Weights of a small mixture-of-experts language model, trained from scratch on English Wikipedia.
Size: 8 layers, vocabulary 10839, 156M parameters.
Training: a variant of Muon for the experts, 1042M tokens, 11258 steps.
Below are experts of layer 3 (counted from 0) of a mixture-of-experts language model. Rows are named router (the router's row for the expert), up (a neuron's input weights, with its number) and show model dimensions 0-191. Each number is 128 + 32 x the weight over its row's rms, rounded and kept within 0 to 255.
Before each expert's rows: a language model's description of what the expert responds to. This comes from a sample of Wikipedia text that the model never trained on.

# expert 3
It responds to: Articles and determiners opening noun phrases, such as the, a, an, this, another; also the word piece ak in names like Novak, oak.
router [121 102 176 165 132  96 171 157  93  97  60   5 108 122 113 146  63 103 140 103 111 104 109 154 175 130 133  96 134  83 120 105  92  95 104 135 148 129 112 179 125 150 193 128 119 151 112 112 158 146 103  59 124 129 123 155 173 147 116 111 132 115 138 119 109  97 113 131  61 114 147 115 137 162 126  86 100 127 168 110 132 128 151 130 174 141 131 173  89 134 130  68 166  91 112 128 193 124 165 128 169  72 112 141 137 141 158 104 139  92 100  89  71 144 119 112 165 128 108 172 161  99  95  93 132 124 146 153  86  82  95 138 209 147 117 118 169 208 153  98 167  63 131 113 170  95 147 148 137 147 147  77  55 138 139 161 102 154 137  63 115 110 134 154 177 131 117 192 115 110 122  81 151 141 197 155 222 115 127 116  85 128 132 126  21  86 170 159 158 121 206 104]
up0 [146 154  52 108  75 125  94 113 135  93 142  91 163 118 194 132 104 108 113 136 168 126 125  63  88 100 129 138 169 134 129 184 131 110  80 155 166 151 101  90 126 115 139 115 134 110 116 161 147 162 175 103 163  43 174 135 116 157 149 131 131 159 173 112 116 122 157 141 143 133 183  80 166 134 129 156 134  53  83 126 124 160 105  59 127 122 181 151 141 140 188 136 109  98 167 119 185  74 160 115 117  92 143 114 100 166 119 157 130 151 161 101 130 197 168 108 117  57 166 161  99  26 144 103 142  83 118 168 156 101 115 109 160 156 110  94 200 112 147  96  97 106 114 165 117 132 121 125 104 101 113 132 173 158 134 132 111 103  96 172 127 120  85 142  99 203 153 151 129  95 130 152 132  78 143 189 185 168 122 125 140 121 118 100 100  77 156 110  96 127 164 163]

# expert 42
It responds to: Bare space tokens before years or numbers in dates, tables and infoboxes (November 6, 2015), plus name, word, way.
router [154 108 208 125 115 174 123 106 122 142  81 157  99 120 130 139  84 153 103 170 136 102 114  75 198 157  76  75 143  93 107 101 116 125 136  94 107  47 145 118 185 114 141 104 126 157 148 130 119  57 112 163  90 185 138 154 131 148 148 111 197 136 153 130 130 114 129 131 127 157 141  89 131 104  74 102  79 151 100 110 190 170 110 165 142 150  91  75 120 119 169 120 141 112 153 179 160 100 166  79 134 175 131  75  90 119  73  88 114 172 132 124 103 150 146 109 101 120 122  64 165 102  87 125 135 131 149 103 104 105 132 201 152 180 113 105 174 117 111 132 140  97 203 109 225  79 155 116 153 137 103 113 102 151 142 116 122 220 137 143 116  82 101  86  97 136 121 162 148 191 163 179 138 117 186 124 144 108 120  95 145 174 136 128  80 144 193 156 137 158 149 179]
up0 [137 128  97  85 141 116 105 163 155 122 137 140 155  92 152 142 152  89 174 145 203 177 125 125 136 138 118 138  92 135 160  70 144 160 114 104 127 113 112  99 158  81 120  99 158 100 124  91 151 130  78 170 149  88  82 124 161 127 141 131 142 203 123 101  60 119 127 143 100 101 131 153  99 163 178 102  60 130  97 117 104 144 125 142  54 109 142  83 118  99 122 154 178 139 118 138 128 113 131 159  87  94 162  95 111 115 100 125 170 190 167 119  73 114 201 147  78  94 134 146  91 132 162  73  73  90 144 158 106 113 136 120 167 110 143 134  98 150 126 126 113  53 129 112 130 170 127 103 156  98 166 132 132 122  95  78 134  97 173 155 184 129 149 143 140  92 110 103 142 122 147 107 147 104 108 149 170 133 148  96 124  88 103 118 139  91 135 115 148 142 167 170]

# expert 1
It responds to: First piece of proper names and place names, often a single capital letter, e.g. New (York), Cal, Bo, Mc, E.
router [109 170 164 101  85 177  98 218 123  98 134 250 165  90 167 153  79  71 117 145 168 112 202 139 147 137 115 132 123 104 106 176  94 147 162 148  43 127  98 145  96 157 144 126 144 129 170 134 109 161 122 122 123 169 170 127 129 150 145  75 151 186 115 163 146 101  71 101 112  98 137  36 106 161 166 111  92  82 129 131 119 124 175 155 129 160 125 142 147 101 136 139 106 150 165 116 178 123 122 133 107 210 157 148 108 164 142 148 200 114 160 148 136 124 100 139 113 134 157 113 133 203 138 102 142 182 120 152 185 133  81 153 123 140 123 179 113  86  62 168 126 135 159 162 167 115 108 138  73 120 177 156  98  91 130 179  40 130 200 157 101 149  78  88 164 188 155 144 158 113 130  82 117  87 138 122  99 101 163  95 102 127 141 119 133 106 112  81 196 187 194 111]
up0 [107  91 100  85 115  53 146 111 114 119 151 127 143 158 127 117 145 194 126 107 120 122 139 153 118  79 161 167 172 104  68 194 124  78 111 119 115 143 128  85  80 104 108 106 139 104 147 135 122 155 171  82 122 159  63  90 143 109 152  83 148 146 126 125 142 162 132  71 104 128 192  97  77 154 139 170 122 133 180 151 118  92 121  91 172 155  81 166 139 118 121 120  89  98 164 134 162 135  96 159 165 166 218 142 146 120 163 144 152 108 139 119 154  88 120 109  98 118 109 150 186 104  96 141 119  61 112 174  79 138 165 153 121 152 127 153  45 140 123 137 168 116 151 100 132 114 164 129 166 116 189 158 165 114 131  89  95 172 172 151 139  69 126 128 114 137  68 130 173 142 143 157 116 100 202 152 118 139 115 132 147 111 130 150 139 132 172 104 106 139 127 112]

# expert 47
It responds to: Periods closing title abbreviations (Capt., Sgt., Dr.), object pronouns him, them, and nouns team, company, community.
router [138 142 133 112 172 151 119 122 114 137 124  99 133 143  81  96  73 153 123  99 179 110  97  75 155 108 109 180 114 109 161 102 110 123 135  92 139 154  88 142 130  97 157 161 123 209 123 107  98  96 185  81 137  65 132 158 129 124 172  99 149 180  88 152 114 120 109 157 146  91  97 113 170  80 146 105 109 106 123 113 124 107 104 113 138 128  86 127 123 146 135  72 151 134  89  98  51  91 118 136 144 115 147  99 127  83 124 120  98 175  97 112  48 118 142 110 164 119 177  84 115 197 124 107 149 128 130 164 176  96 192 173 189 139 107 164  98 156 210  76 150 124 109 146 191 108 107 170 136 113 105 153 109 128 151 123 173 153 165  93 120 119 126 103 196 104  93 104 151 120 123 146 159 174  96 103 159 101 107 168  70  90 102 145 115 122 156 122 114 105 136  88]
up0 [123 136  86 129  96  82  58 146 160 134 124 138 149 106 110  49  91 138 113 116  68 206 130 159 120 130 121 127 125 117 149  93 175 134 114 148 195  78 114 209  97 150 142  99 108 217 143 139 151 162 135 104  77 152 104  63 114 215 187 120 179 126 101 183  50 134  88 161 168 120 140 118 102 137 130 124  98 131 110  94 123 166 112 119  99 128 131  97  92  79 170 142 119 168 110 151 147 125  90 130  93 115 104 109 109  91 101  90 125 112 131 148 102  97  98 147 126  93 105 189 121  58 133 172 115 101 115 170 152 102 143 146 121 153 127 128 108  85 150  76  71  99 129 106 147  67 118 132 125 116 130 138 147 145 140 122 143 108 176  82  70 147  76 127 106  95  97  96 114 112 113  76 116 138 107 161 117 122 119 128 164 124 107 100 108  74 155 146 166 180 131 158]